Weights of a small mixture-of-experts language model, trained from scratch on English Wikipedia.
Size: 9 layers, width 192, vocabulary 4096, 40M parameters.
Experts: 192 experts in each of 8 layers, 64 squared ReLU neurons an expert, 8 picks a token, a shared expert of 64 neurons.
Training: a variant of Muon for the experts, 4732 steps.
Below are experts of layer 3 (counted from 0) of a mixture-of-experts language model. Rows are named router (the router's row for the expert), up (a neuron's input weights, with its number) and show model dimensions 96-191. Each number is 50 + 10 x the weight over its row's rms, rounded and kept within 0 to 99.
After each expert's rows: a language model's description of what the expert responds to. This comes from a sample of Wikipedia text that the model never trained on.

# expert 32
router:73 51 65 52 67 46 59 32 57 47 28 61 53 42 69 43 36 51 47 38 52 44 32 49 28 42 51 46 46 44 26 60 71 52 30 49 41 42 54 32 36 56 49 63 47 57 44 73 58 44 53 48 58 58 48 37 54 54 35 44 53 50 39 62 53 42 47 57 46 52 58 44 68 61 60 43 49 42 46 60 48 39 42 58 72 48 47 50 44 61 47 59 46 56 55 43
up0:31 56 44 45 44 36 46 49 56 47 52 57 57 41 62 57 50 55 45 60 50 45 45 63 47 48 48 49 55 48 23 54 47 52 54 56 42 42 54 57 54 42 51 45 74 59 75 66 54 50 54 45 32 72 37 75 36 59 32 58 41 74 51 60 33 40 62 54 56 55 54 49 68 67 47 45 42 53 56 48 53 46 51 40 47 67 56 62 47 63 41 59 64 51 43 60
up1:72 44 54 43 60 42 41 48 45 56 77 68 40 50 59 52 35 54 37 46 46 43 55 56 53 35 50 51 54 31 40 47 53 65 51 65 51 62 59 27 59 50 43 55 58 36 52 68 42 49 48 67 44 39 70 57 60 52 72 45 61 61 36 56 46 58 39 41 49 56 50 45 46 46 53 50 35 51 37 61 39 26 58 46 56 46 39 43 56 67 49 50 29 64 50 46
up2:45 47 49 60 55 42 58 64 56 58 46 53 52 65 64 36 51 37 48 52 55 62 36 67 49 50 26 51 54 38 58 41 58 63 61 47 49 34 57 40 54 84 45 61 37 51 50 68 47 38 62 43 44 52 65 47 41 47 48 35 58 37 34 43 35 61 59 47 54 47 51 52 49 37 48 35 45 53 48 61 62 47 34 54 49 60 51 40 35 52 61 62 43 57 54 45
up3:40 62 59 44 37 56 66 52 61 38 54 36 46 39 41 55 43 47 44 54 43 66 49 50 57 54 43 53 50 48 34 39 60 21 69 33 40 49 40 50 53 49 59 36 59 51 31 51 61 50 55 48 50 32 62 52 52 50 45 35 59 48 34 42 50 58 56 54 63 52 57 43 39 44 58 53 44 44 58 50 38 49 56 51 45 55 79 39 52 64 56 50 61 59 46 66
up4:41 49 45 41 46 54 52 62 60 45 29 56 61 48 34 36 42 62 51 48 36 52 37 48 35 21 73 51 57 54 32 58 30 44 55 55 67 36 40 48 57 52 36 30 51 39 48 49 64 56 58 49 52 44 48 58 54 71 35 39 56 38 43 47 78 42 59 52 43 66 33 54 39 30 58 45 52 38 35 38 67 46 37 62 25 50 48 58 54 50 51 60 68 62 35 42
up5:64 51 71 32 51 29 36 45 54 62 48 44 55 48 51 47 40 54 55 66 59 65 48 62 43 52 76 35 19 57 57 54 41 51 42 44 62 41 61 47 40 55 64 57 12 54 54 50 53 39 48 48 55 52 51 58 57 53 46 55 37 42 41 53 60 53 54 46 48 58 50 59 59 51 53 54 50 46 37 68 53 62 47 43 33 60 56 60 55 48 57 46 38 59 44 52
up6:51 62 64 68 52 54 42 66 62 51 39 41 37 36 70 47 39 65 70 22 30 38 62 37 50 45 57 45 45 32 42 54 34 45 64 59 48 41 39 55 40 50 52 64 44 46 33 52 56 55 54 38 48 54 45 61 49 36 41 40 59 30 65 65 55 27 46 40 40 40 54 51 41 60 47 43 33 54 48 47 52 36 55 60 48 41 48 44 40 46 42 64 48 44 65 59
up7:42 66 49 49 46 42 36 51 49 56 56 67 48 41 33 48 39 35 47 34 44 56 43 37 34 51 59 53 46 62 30 26 47 50 47 56 64 35 48 60 52 58 52 51 65 65 52 55 49 35 56 22 62 52 51 66 57 32 69 49 52 47 65 37 57 47 48 60 40 50 49 54 42 39 51 56 49 61 50 59 44 45 52 47 60 60 50 50 55 49 68 68 63 41 43 43
It responds to: Word endings and release fields

# expert 48
router:54 52 55 56 56 29 47 25 58 58 57 39 56 52 45 58 46 60 64 54 49 45 41 33 46 22 52 28 56 36 51 54 53 43 51 52 42 34 36 23 41 55 30 56 43 57 47 59 68 45 38 51 47 58 58 59 39 45 55 57 41 50 61 41 67 65 46 40 38 61 35 41 37 52 60 52 56 48 49 50 58 51 50 52 49 58 50 51 56 36 51 57 56 65 66 50
up0:60 55 63 40 53 51 48 36 45 39 56 46 34 67 36 56 48 43 69 47 50 44 56 51 51 63 48 60 53 38 57 54 49 50 49 48 60 56 53 41 52 29 57 45 45 56 75 41 44 46 32 67 66 56 34 31 31 44 39 53 69 45 63 31 43 47 36 56 42 74 48 43 43 70 58 57 54 69 52 39 48 57 43 55 50 42 40 60 57 54 47 56 56 42 43 46
up1:59 71 70 37 52 31 49 56 49 55 60 59 53 50 44 52 57 25 37 36 44 41 49 41 38 34 50 46 44 48 56 61 56 43 39 45 43 51 39 52 52 36 54 43 46 52 50 55 42 61 40 43 64 46 45 42 35 59 55 49 42 64 59 55 48 59 41 31 33 52 55 38 52 59 56 54 56 37 49 61 52 50 57 60 35 54 63 63 39 58 46 52 57 52 61 57
up2:38 52 67 69 46 57 55 50 44 50 49 40 48 50 59 44 58 71 45 83 47 59 51 34 62 65 59 63 65 52 42 56 39 61 54 31 50 38 54 53 59 61 50 66 59 51 43 64 55 42 49 45 52 63 61 39 36 51 44 58 58 57 39 52 48 52 73 44 44 40 45 40 43 41 37 51 60 64 62 45 49 39 54 65 67 34 63 42 58 42 58 43 49 54 55 53
up3:49 52 58 49 52 66 36 55 52 48 50 37 53 57 58 56 55 52 64 57 59 32 58 39 30 40 44 44 71 44 46 39 42 69 45 46 39 58 49 49 49 48 51 58 42 31 51 65 48 62 64 60 55 40 55 48 42 46 56 56 48 49 41 60 48 60 61 46 35 41 26 50 45 43 30 35 44 44 61 55 34 56 66 49 67 55 63 60 42 62 54 39 47 68 59 50
up4:60 52 60 38 78 41 40 40 55 41 50 61 65 54 52 50 53 33 60 70 47 54 55 56 53 43 49 54 47 62 58 49 33 51 61 40 58 39 43 47 56 54 57 63 53 37 42 66 53 24 41 50 60 24 49 36 52 28 52 54 41 55 58 34 45 44 58 41 59 44 45 45 53 62 70 60 56 38 60 60 41 63 53 66 45 41 54 39 65 48 50 49 54 47 38 63
up5:58 38 51 29 48 42 50 43 46 48 41 72 43 54 53 50 50 55 60 54 44 38 60 60 32 34 41 49 66 48 57 46 53 51 45 39 56 51 57 35 26 54 29 42 34 39 54 50 37 42 53 56 59 50 40 32 55 52 39 33 46 59 44 43 50 22 40 47 49 65 58 58 55 58 54 68 54 58 51 58 42 41 44 43 62 41 49 65 45 32 40 60 53 50 56 55
up6:53 50 56 52 53 51 47 41 59 63 46 46 52 39 48 31 38 66 50 58 44 39 28 64 48 58 64 75 47 48 53 62 55 50 59 64 39 57 55 56 49 53 39 37 63 65 45 44 55 47 59 58 76 53 50 53 48 57 59 53 45 69 57 50 57 33 50 38 75 71 39 59 32 55 45 52 45 43 69 62 57 48 57 49 23 39 44 40 47 26 48 49 46 36 41 57
up7:39 51 64 49 52 48 26 33 44 52 46 42 70 39 65 45 61 53 39 43 50 29 56 44 10 45 43 36 48 57 43 39 56 44 48 49 60 58 51 40 55 58 58 42 56 57 59 49 48 49 39 47 50 49 51 48 42 62 71 52 51 52 58 61 42 61 65 51 47 53 47 66 42 28 53 34 47 46 46 47 66 43 58 62 51 38 54 50 52 60 55 46 47 64 42 55
It responds to: Abstract noun suffixes

# expert 1
router:38 43 44 50 57 45 33 45 45 38 48 42 48 53 60 57 39 44 73 47 53 50 40 35 60 56 55 47 39 51 46 53 56 60 41 59 53 57 42 44 45 62 72 59 55 70 69 45 34 38 38 57 63 57 43 56 65 58 65 67 39 54 53 78 36 27 54 46 41 56 43 52 63 62 40 51 59 51 36 49 42 32 56 55 52 49 44 35 50 51 44 57 35 49 66 56
up0:59 70 46 44 50 60 42 57 41 67 50 46 66 49 56 58 56 55 44 49 67 52 40 51 37 70 59 44 59 41 43 56 39 47 27 62 46 65 66 41 39 54 65 47 61 41 42 49 37 54 73 70 58 48 60 49 40 68 54 58 61 76 59 53 31 39 45 27 54 59 38 37 49 44 58 57 46 47 52 50 45 57 57 31 57 58 56 40 36 65 48 51 66 52 57 58
up1:33 50 54 37 39 50 49 54 49 52 68 40 64 53 48 36 61 41 50 49 42 57 52 69 36 55 53 49 48 47 52 50 57 35 55 62 59 74 51 39 49 39 47 49 27 31 62 53 50 57 55 35 50 51 37 56 69 32 61 43 46 59 63 46 64 48 40 60 30 48 47 53 45 48 52 70 37 41 45 47 59 38 52 41 43 46 45 47 58 45 31 70 64 41 62 40
up2:38 67 49 70 74 44 55 68 47 60 39 47 57 75 47 58 53 43 55 38 54 55 39 40 52 52 58 51 60 50 56 46 52 42 30 54 53 59 47 55 53 41 50 54 32 39 56 50 57 48 55 38 33 38 46 48 56 49 42 48 53 58 51 60 42 56 62 59 58 58 71 50 69 53 53 69 45 44 54 46 44 42 49 38 37 57 60 37 47 37 34 59 42 62 54 68
up3:67 57 69 46 35 55 56 63 53 61 46 56 50 56 57 45 19 52 52 58 43 50 36 48 49 54 54 43 46 51 46 34 46 49 40 46 52 59 38 59 58 41 53 45 48 72 50 37 60 37 56 49 55 27 59 47 52 38 59 46 41 64 61 38 50 43 33 73 43 57 41 48 34 53 37 25 47 56 40 51 52 50 44 50 60 66 41 39 48 44 45 50 55 59 46 56
up4:55 60 65 56 49 31 38 49 23 46 50 44 54 62 49 44 55 41 49 32 59 24 52 64 61 49 57 54 51 36 48 58 40 52 46 43 65 55 45 30 41 41 57 41 60 46 64 50 52 61 41 34 34 49 59 54 52 51 38 64 27 37 56 40 48 55 77 62 39 37 38 64 59 54 60 52 50 65 58 54 51 48 46 47 61 58 45 56 34 59 45 37 55 37 53 47
up5:43 61 53 52 52 54 57 37 43 75 52 53 57 45 61 75 35 49 64 52 59 45 58 54 58 49 57 54 61 53 43 42 45 57 24 51 45 59 59 63 56 57 50 56 36 56 39 59 29 45 35 62 69 51 37 40 48 47 62 57 41 46 40 51 47 55 42 51 42 54 45 59 41 63 51 70 66 41 58 56 45 38 42 66 49 62 40 63 55 48 34 57 58 46 51 59
up6:44 38 42 55 54 51 56 48 36 51 68 29 46 58 47 56 49 47 55 51 68 52 52 54 41 55 50 63 49 49 53 44 49 59 39 50 48 48 35 56 46 55 49 55 44 62 47 52 56 41 39 70 79 47 30 37 56 61 43 53 56 36 51 47 49 69 47 59 59 58 59 51 65 65 45 59 45 45 37 44 44 47 50 32 70 38 53 58 49 50 57 47 62 54 70 38
up7:40 15 55 49 70 46 58 47 51 60 50 63 49 44 41 53 41 55 62 38 39 48 56 49 45 40 65 43 58 51 51 45 48 34 35 62 54 44 58 55 38 40 61 51 53 48 37 62 52 43 54 62 54 48 45 64 41 50 37 53 44 36 55 65 69 27 54 47 60 52 58 33 65 31 55 37 50 57 65 32 47 48 38 35 53 56 39 57 35 53 43 39 38 43 38 50
It responds to: Mid-word syllables on, ent

# expert 53
router:63 38 39 54 49 44 68 43 69 43 48 71 52 49 71 44 49 62 49 38 50 53 31 58 38 54 49 37 54 55 54 71 75 47 59 65 47 39 49 60 53 39 51 58 48 69 64 73 30 62 72 59 47 55 59 33 36 56 34 39 45 62 51 68 46 54 44 32 70 39 44 46 41 54 45 58 45 52 51 50 48 56 55 56 48 33 43 54 35 47 43 63 43 44 71 39
up0:42 50 43 57 67 51 36 47 56 45 82 55 48 54 69 49 43 51 54 35 46 48 56 49 57 19 46 52 50 67 28 62 58 46 60 40 34 43 39 61 49 60 48 59 64 46 38 70 31 52 61 35 56 49 36 50 46 43 37 50 41 51 44 43 62 45 44 37 47 46 41 39 48 63 44 63 37 60 58 46 58 41 43 53 47 58 42 38 65 55 60 51 53 61 47 70
up1:53 53 49 46 52 46 53 50 65 56 32 16 44 47 56 45 52 39 40 36 42 54 39 48 45 62 46 64 29 70 54 39 54 47 43 69 51 48 53 52 39 42 70 42 34 66 56 32 56 46 60 48 39 39 70 61 47 55 43 58 51 30 27 55 36 35 52 50 54 41 41 51 58 38 50 40 27 63 64 47 42 37 63 44 44 37 65 59 19 48 56 55 50 52 56 75
up2:43 61 45 43 46 57 43 53 47 51 55 48 28 58 50 45 57 82 45 70 37 28 58 51 46 59 48 49 52 57 52 72 47 62 44 39 66 60 54 40 49 68 41 62 41 65 59 58 57 45 62 41 67 60 52 51 41 48 40 60 53 57 42 63 50 51 61 52 53 48 42 41 64 59 58 48 56 67 53 54 54 43 54 60 66 45 33 45 54 21 56 51 50 60 61 48
up3:48 48 46 68 64 59 49 61 54 47 51 29 56 52 63 49 52 61 65 51 39 56 42 51 20 47 54 66 45 62 62 60 52 22 40 57 62 49 42 67 26 32 46 42 57 41 58 51 44 44 66 35 46 54 56 54 40 50 49 45 53 47 50 45 51 57 46 39 42 57 43 35 48 31 38 57 66 60 39 54 75 49 50 56 70 55 66 45 51 48 34 39 54 58 65 50
up4:59 54 34 56 49 27 32 57 58 30 62 43 33 44 51 41 38 55 50 58 59 32 50 35 48 53 47 44 34 51 46 65 66 57 46 52 49 52 57 59 39 49 38 55 52 54 52 49 45 52 50 53 42 47 52 55 48 41 43 60 44 41 56 36 35 54 48 53 40 27 53 56 35 51 55 53 47 62 34 49 57 44 57 63 47 52 37 37 44 39 70 48 44 38 57 53
up5:48 50 66 55 39 70 52 50 63 49 65 44 72 52 32 52 45 53 57 64 75 39 35 36 50 44 47 50 42 54 43 61 45 47 50 52 39 45 48 38 43 53 56 45 66 55 42 57 52 37 49 57 46 53 59 52 65 47 38 66 60 45 57 58 63 53 55 53 76 59 43 65 54 41 54 55 57 57 68 54 57 55 47 48 56 27 59 35 46 60 28 49 44 54 49 65
up6:34 42 57 37 70 43 66 62 63 80 70 54 55 51 62 47 31 52 52 40 46 53 55 44 54 52 48 55 66 40 55 38 40 66 39 54 36 58 52 39 56 46 44 55 50 56 62 48 54 62 48 32 49 55 28 37 31 43 43 58 44 60 50 65 41 55 45 35 54 40 56 59 40 63 42 36 48 64 42 52 63 42 62 48 42 52 47 39 52 70 64 66 41 66 44 62
up7:49 60 40 43 35 57 43 47 48 48 70 43 64 48 70 53 64 66 58 36 41 28 42 50 56 44 63 43 71 61 68 53 65 56 33 60 50 32 52 39 67 55 49 48 54 67 56 70 46 63 53 47 55 51 78 36 36 65 52 45 49 50 60 34 57 53 42 45 55 57 58 49 55 63 52 50 43 56 42 55 33 64 54 53 51 52 52 44 33 64 55 62 47 54 59 34
It responds to: Table separators in results

# expert 12
router:57 38 55 46 51 63 55 53 50 34 45 50 44 69 45 61 45 43 54 49 34 50 47 65 59 35 52 67 49 48 52 45 30 63 53 31 52 52 56 58 68 50 58 70 57 52 64 43 56 34 40 30 56 39 58 71 34 50 66 60 51 49 60 42 42 49 47 51 41 42 42 50 45 52 59 59 52 40 60 29 46 58 57 34 39 59 37 43 29 49 43 51 63 43 38 38
up0:63 44 45 54 57 41 49 34 54 39 40 57 54 54 66 58 65 59 54 48 36 50 51 64 49 42 61 40 58 70 51 46 55 59 50 78 40 73 47 45 51 38 59 62 64 45 60 42 46 56 40 25 45 43 68 39 35 47 50 36 57 48 61 45 53 48 45 46 38 51 55 39 47 55 50 56 41 50 54 36 54 67 41 48 69 37 49 53 37 43 39 44 43 40 31 65
up1:49 32 50 63 58 43 33 58 40 49 63 45 51 56 35 42 39 64 61 44 51 61 57 44 64 43 45 29 58 47 56 62 44 76 31 65 64 48 40 42 60 54 66 65 47 47 55 49 47 50 48 53 61 36 68 58 39 45 55 73 15 52 42 58 53 55 59 38 49 56 71 50 58 47 37 65 51 57 62 67 49 46 60 51 38 37 41 53 41 45 50 61 81 46 51 45
up2:43 40 56 54 46 44 42 35 52 59 76 43 47 60 56 38 43 67 52 39 62 50 52 56 46 28 60 30 50 42 50 51 49 49 65 59 43 56 53 53 52 45 36 29 35 72 48 56 66 54 55 51 33 63 65 46 40 57 39 72 30 40 71 55 53 69 50 43 40 54 62 39 34 56 38 53 68 60 48 46 53 65 73 59 44 41 39 56 56 30 43 59 56 58 60 27
up3:45 40 48 58 62 45 46 51 53 37 50 53 69 45 78 58 39 53 65 54 40 52 44 58 57 51 47 62 44 42 54 42 57 59 37 66 44 63 43 33 56 54 53 55 48 63 35 41 41 44 35 38 59 43 60 39 72 53 46 66 57 38 59 50 47 51 41 53 44 58 41 49 62 53 55 47 73 59 36 41 53 44 52 43 45 48 54 30 43 51 60 58 42 48 62 61
up4:65 25 46 51 44 34 51 49 56 24 47 48 56 48 65 67 43 44 54 40 57 72 45 58 34 42 59 25 38 54 52 55 51 49 60 65 52 56 50 68 40 31 40 42 61 47 70 65 62 46 42 62 43 48 49 53 54 56 61 61 41 64 56 37 46 40 49 67 49 59 50 54 58 63 56 58 27 61 55 61 52 45 57 53 54 47 51 41 43 54 50 49 60 51 51 57
up5:53 33 64 45 46 39 49 36 45 57 62 51 59 63 59 64 40 54 63 45 40 39 50 66 63 44 45 58 52 52 35 70 68 53 44 65 31 48 60 42 39 54 55 45 54 68 27 37 41 63 43 66 54 50 37 77 28 40 52 37 36 55 49 48 47 49 31 53 51 67 56 74 60 59 45 50 58 65 59 51 55 42 63 54 57 59 33 29 38 59 47 69 47 37 39 67
up6:65 48 51 34 28 34 53 53 55 67 32 50 53 63 67 53 34 52 70 49 44 62 49 36 56 58 65 45 47 49 58 32 63 68 65 53 55 58 44 52 51 40 56 34 49 57 42 52 36 49 67 52 50 33 54 45 51 42 44 62 56 41 66 48 51 48 54 22 42 37 31 27 31 47 64 50 55 57 66 60 53 39 54 60 60 56 41 33 39 39 66 52 57 58 50 52
up7:59 35 48 32 50 37 32 44 37 55 29 59 69 45 24 43 44 49 63 47 38 45 45 40 76 33 38 50 65 51 51 43 65 49 32 41 47 41 37 52 35 40 54 56 45 50 58 48 28 36 56 48 48 35 54 62 49 54 53 51 63 84 29 59 47 50 43 49 52 49 59 47 54 52 47 57 44 37 47 34 53 64 66 50 37 55 40 41 56 64 43 43 50 61 53 54
It responds to: Digits and word interiors

# expert 17
router:61 43 56 44 26 57 34 34 62 51 46 51 60 45 45 62 52 63 57 40 49 39 42 56 49 47 66 52 47 33 32 39 43 57 34 72 58 44 53 46 49 52 38 41 45 57 52 57 49 51 49 48 46 32 42 60 59 55 48 65 78 55 59 53 49 52 57 66 44 69 42 34 50 39 41 50 50 30 45 49 46 60 42 33 55 38 48 60 50 53 47 45 55 56 41 56
up0:44 63 73 49 62 39 33 40 54 51 40 29 39 38 59 56 55 52 53 51 38 58 49 57 67 48 45 31 53 41 64 54 40 54 57 37 60 37 46 46 37 50 35 45 56 43 45 42 45 53 46 74 58 34 57 43 42 42 63 65 42 51 59 33 42 48 30 29 59 48 52 36 44 48 52 50 41 54 53 53 60 60 46 70 45 57 61 60 58 56 41 34 49 46 68 51
up1:46 55 25 31 63 42 46 30 53 41 44 42 45 46 51 55 43 66 40 32 36 45 46 46 43 58 47 48 51 61 54 43 35 55 35 48 43 36 49 62 55 39 46 67 36 43 31 31 35 44 58 52 53 53 51 42 49 42 74 43 48 50 30 58 39 51 58 53 39 56 43 49 49 47 44 59 39 59 59 82 44 38 71 72 57 59 61 53 56 44 49 47 52 23 37 31
up2:40 43 71 54 43 30 36 40 37 47 48 62 46 48 34 56 47 60 55 54 81 62 52 53 54 42 54 42 55 52 42 35 45 47 59 39 52 49 41 58 48 48 34 49 55 42 51 59 42 53 54 50 35 61 50 67 61 51 42 67 48 44 29 48 43 57 40 46 58 70 48 50 58 38 21 45 39 47 44 57 71 47 50 55 52 45 43 53 50 31 43 56 59 39 35 46
up3:63 46 43 53 41 54 51 43 66 47 46 58 42 60 81 37 52 40 54 61 50 62 66 35 41 58 36 41 52 53 44 59 41 53 51 63 52 52 39 47 43 45 42 50 57 48 59 55 77 48 63 66 41 54 65 66 51 45 62 40 37 49 58 38 59 35 55 37 41 48 36 45 42 55 54 42 44 54 53 45 72 51 48 45 49 44 48 41 55 74 36 48 57 56 36 48
up4:46 47 64 51 60 47 53 58 48 48 51 50 49 57 47 68 52 51 24 57 76 48 34 55 65 52 51 50 46 45 45 50 55 50 60 48 47 37 46 50 67 34 52 29 49 55 52 41 50 52 51 50 63 61 65 32 51 60 68 51 37 61 45 42 30 44 49 35 65 34 34 43 54 32 42 61 52 55 48 59 39 62 58 46 39 63 55 43 56 44 58 57 46 52 41 60
up5:50 35 50 40 46 44 60 51 42 64 41 39 53 50 50 42 41 53 62 50 50 44 66 50 45 65 61 55 54 61 53 67 67 55 18 54 70 45 42 46 57 56 48 35 44 31 60 75 50 43 39 55 42 46 51 56 50 59 52 49 35 53 52 42 65 51 66 49 36 55 54 34 52 39 54 31 46 63 50 51 43 49 39 42 33 41 33 46 56 57 32 54 51 42 42 35
up6:61 61 66 47 51 49 41 49 50 55 50 46 46 61 46 58 41 41 45 48 53 56 41 48 47 48 50 49 41 54 68 38 33 38 59 63 44 66 65 54 47 56 55 36 45 60 44 42 51 59 38 41 43 37 43 44 54 50 36 52 67 40 44 74 53 31 43 55 56 55 45 46 50 51 64 39 44 37 57 51 49 65 49 47 39 36 69 64 42 42 62 45 46 79 62 50
up7:50 46 56 67 62 47 43 46 33 59 53 57 36 67 38 49 71 51 70 46 61 55 53 39 56 36 50 53 57 53 58 30 44 49 36 48 50 33 53 63 48 44 36 58 62 47 41 44 48 32 33 74 30 54 49 57 31 63 49 46 48 61 65 32 25 53 33 56 56 37 55 55 43 50 54 51 48 47 56 60 48 48 61 55 65 58 66 66 43 63 42 43 44 49 37 58
It responds to: Digits in numbers

# expert 25
router:45 36 61 44 59 55 63 57 61 45 57 55 34 56 62 51 61 69 62 49 43 60 37 66 39 62 36 57 38 52 63 57 49 48 52 54 45 51 32 66 54 34 44 42 47 43 30 61 44 40 48 50 41 57 71 71 25 43 48 35 50 38 62 60 51 50 34 57 51 48 54 44 44 38 48 37 46 60 50 50 37 45 35 54 60 37 41 38 42 53 43 35 52 47 54 68
up0:51 59 50 41 34 35 66 45 51 43 57 46 52 40 32 53 52 59 41 42 51 38 48 37 74 54 44 54 49 53 21 67 43 51 49 60 39 46 59 54 56 51 64 54 63 38 68 74 37 35 46 67 46 36 50 56 46 66 59 55 31 49 58 45 52 57 50 36 58 44 58 64 36 69 52 55 42 73 48 38 42 29 51 43 57 54 53 48 41 55 40 37 50 40 63 53
up1:41 56 50 66 33 56 49 32 53 35 52 45 35 53 59 30 54 52 55 44 65 56 41 45 63 18 70 40 52 69 41 60 43 50 42 61 33 49 58 36 43 42 51 51 50 26 61 54 48 44 64 43 49 48 37 55 43 44 42 45 61 39 43 52 54 48 54 16 60 64 53 42 48 45 44 62 38 50 62 44 55 59 43 71 46 51 39 45 48 58 30 50 72 43 51 40
up2:52 58 59 58 40 44 59 69 59 47 44 58 49 53 62 54 56 54 45 54 63 40 66 58 54 61 52 41 60 51 45 36 73 48 55 62 72 42 61 46 49 55 61 57 49 35 47 54 48 52 49 60 45 50 46 53 59 56 51 44 29 44 46 36 41 54 40 46 55 42 50 76 47 45 30 56 43 41 41 58 40 48 63 73 44 55 56 56 45 48 68 45 49 27 54 51
up3:69 34 52 61 27 57 41 43 58 31 49 51 50 41 37 38 30 56 57 55 66 27 40 27 54 45 41 51 49 54 54 48 62 49 66 71 34 55 54 61 55 57 52 52 60 60 54 51 40 43 46 43 45 52 54 60 44 53 45 53 45 58 45 63 47 49 48 40 63 53 36 54 53 48 53 68 57 52 67 55 69 31 32 52 58 55 45 53 42 40 42 47 62 43 24 52
up4:52 37 47 54 54 38 48 32 51 44 67 45 71 63 45 57 70 59 40 44 56 48 49 47 57 55 34 33 46 53 48 56 47 53 64 57 65 46 49 59 42 75 52 33 56 55 44 17 45 55 60 44 31 35 52 49 48 48 55 42 58 51 57 76 44 43 42 46 60 39 45 54 53 51 51 55 70 73 38 36 65 63 48 47 63 60 41 61 65 56 60 54 66 52 53 51
up5:43 71 51 68 66 59 56 37 56 51 55 53 37 46 68 35 61 42 52 68 48 47 61 62 40 57 55 58 52 35 23 62 48 46 55 43 68 56 36 49 44 58 43 46 60 57 53 59 45 40 47 37 55 65 45 61 39 37 46 59 57 48 40 26 52 49 57 52 44 46 47 28 72 59 56 40 49 49 36 50 53 58 61 50 80 61 66 32 45 59 45 51 54 51 53 54
up6:53 28 53 41 49 42 65 62 60 66 58 57 48 48 57 46 52 55 49 48 45 42 56 59 53 51 61 50 45 36 47 59 39 56 55 48 55 44 63 59 50 52 62 51 52 44 50 60 49 55 49 34 73 38 63 46 30 46 50 52 51 48 50 54 40 59 47 44 54 38 43 34 23 45 60 64 48 57 59 27 41 55 52 39 44 54 53 36 47 51 55 78 56 61 51 48
up7:49 32 70 36 42 50 56 37 45 47 38 32 54 52 47 57 61 38 71 59 54 53 60 50 59 62 70 73 50 51 48 62 59 30 42 52 47 49 39 37 54 43 48 49 49 46 48 55 64 51 36 53 40 51 52 49 65 39 60 48 52 51 57 46 58 48 34 63 38 55 57 53 40 50 48 65 63 38 54 57 50 54 60 60 38 36 53 42 39 43 27 35 42 56 53 72
It responds to: Header and label separators

# expert 30
router:48 52 57 54 55 53 52 53 50 57 37 52 40 50 42 48 53 46 67 56 55 46 52 32 50 52 66 67 67 43 55 60 54 35 41 47 24 47 41 28 64 42 56 39 60 35 55 53 46 55 29 61 33 50 23 45 35 35 63 35 52 41 47 52 44 50 70 41 44 47 58 48 46 44 65 46 70 50 68 52 51 51 72 48 45 61 45 33 65 47 63 52 51 48 35 43
up0:50 55 50 47 60 45 41 68 64 60 35 54 49 66 47 65 33 49 43 60 52 46 50 46 46 56 51 73 58 56 51 30 42 44 50 43 53 53 48 20 61 57 63 53 61 59 59 66 47 42 63 61 46 53 45 52 52 53 49 45 53 41 58 34 54 36 47 33 64 59 31 43 59 56 56 51 47 66 51 61 50 52 58 41 48 62 44 54 58 46 69 55 75 51 67 61
up1:41 54 51 56 46 45 54 56 44 53 36 60 54 46 47 53 57 47 62 44 31 65 61 40 48 50 45 31 47 43 65 46 60 42 41 45 52 57 66 41 53 47 65 63 44 57 62 59 48 55 45 46 62 45 49 55 45 46 52 62 62 45 35 62 41 46 63 55 35 60 44 48 48 46 51 53 45 61 40 41 34 43 49 57 33 66 45 42 47 43 62 60 58 40 42 68
up2:57 57 49 65 33 55 58 60 48 73 45 62 46 42 49 65 50 62 34 46 40 59 62 54 50 47 63 76 64 57 39 67 60 50 49 54 55 49 56 32 57 47 52 61 50 43 54 56 39 51 52 22 58 56 41 30 59 46 58 68 43 46 50 50 56 63 68 51 44 42 56 45 67 48 42 32 48 46 47 77 46 57 45 48 39 44 45 44 53 56 55 43 65 49 38 67
up3:53 49 51 37 60 63 42 20 46 41 48 43 47 58 43 55 39 50 58 71 47 60 67 31 52 41 62 39 58 46 40 65 45 52 67 36 51 45 60 50 62 62 39 49 22 68 51 17 61 49 38 43 46 47 36 46 40 56 50 57 37 45 57 57 53 61 47 38 46 63 56 60 30 35 53 50 70 37 34 45 46 58 53 67 48 52 50 51 30 52 52 46 29 40 30 58
up4:63 60 53 43 46 56 59 68 33 45 42 57 44 34 15 34 48 44 61 56 56 63 36 51 50 65 60 57 58 59 63 29 53 51 62 58 62 50 57 44 42 67 65 47 52 60 53 58 57 60 66 48 52 43 38 55 46 55 48 49 61 67 48 34 58 46 63 48 69 54 49 64 57 73 52 43 42 34 53 35 46 60 46 51 66 49 62 55 47 40 70 65 48 56 49 48
up5:43 44 53 67 44 41 64 49 56 57 59 38 39 36 51 40 42 37 54 34 36 41 48 49 45 48 64 48 51 50 41 68 64 38 31 63 45 50 48 43 56 41 68 59 51 56 47 50 34 54 42 42 48 55 37 65 28 22 49 67 43 40 49 34 45 56 47 61 40 66 60 41 36 48 29 37 54 47 62 48 54 45 51 42 48 51 48 57 51 47 65 45 57 50 25 42
up6:46 48 43 48 54 26 33 45 59 62 60 25 36 51 43 52 58 62 73 57 61 50 40 53 47 35 60 48 54 53 68 49 50 39 60 48 33 33 41 58 51 19 38 45 64 54 62 46 42 56 42 53 57 47 37 50 23 53 48 60 55 39 44 40 61 44 47 46 55 46 47 61 50 49 41 37 48 45 48 56 52 49 51 57 52 52 40 54 66 60 57 50 34 42 62 49
up7:44 52 23 43 56 51 50 48 50 56 48 56 33 36 43 51 51 53 41 59 54 51 64 36 68 32 40 51 58 44 41 40 53 48 42 50 32 42 38 42 59 58 54 52 31 46 33 51 38 44 62 54 44 66 52 37 51 33 49 32 72 55 60 51 49 39 48 34 45 50 52 38 59 70 46 39 51 64 59 57 58 30 60 33 35 34 40 56 55 50 49 34 41 43 44 48
It responds to: Opening quotation marks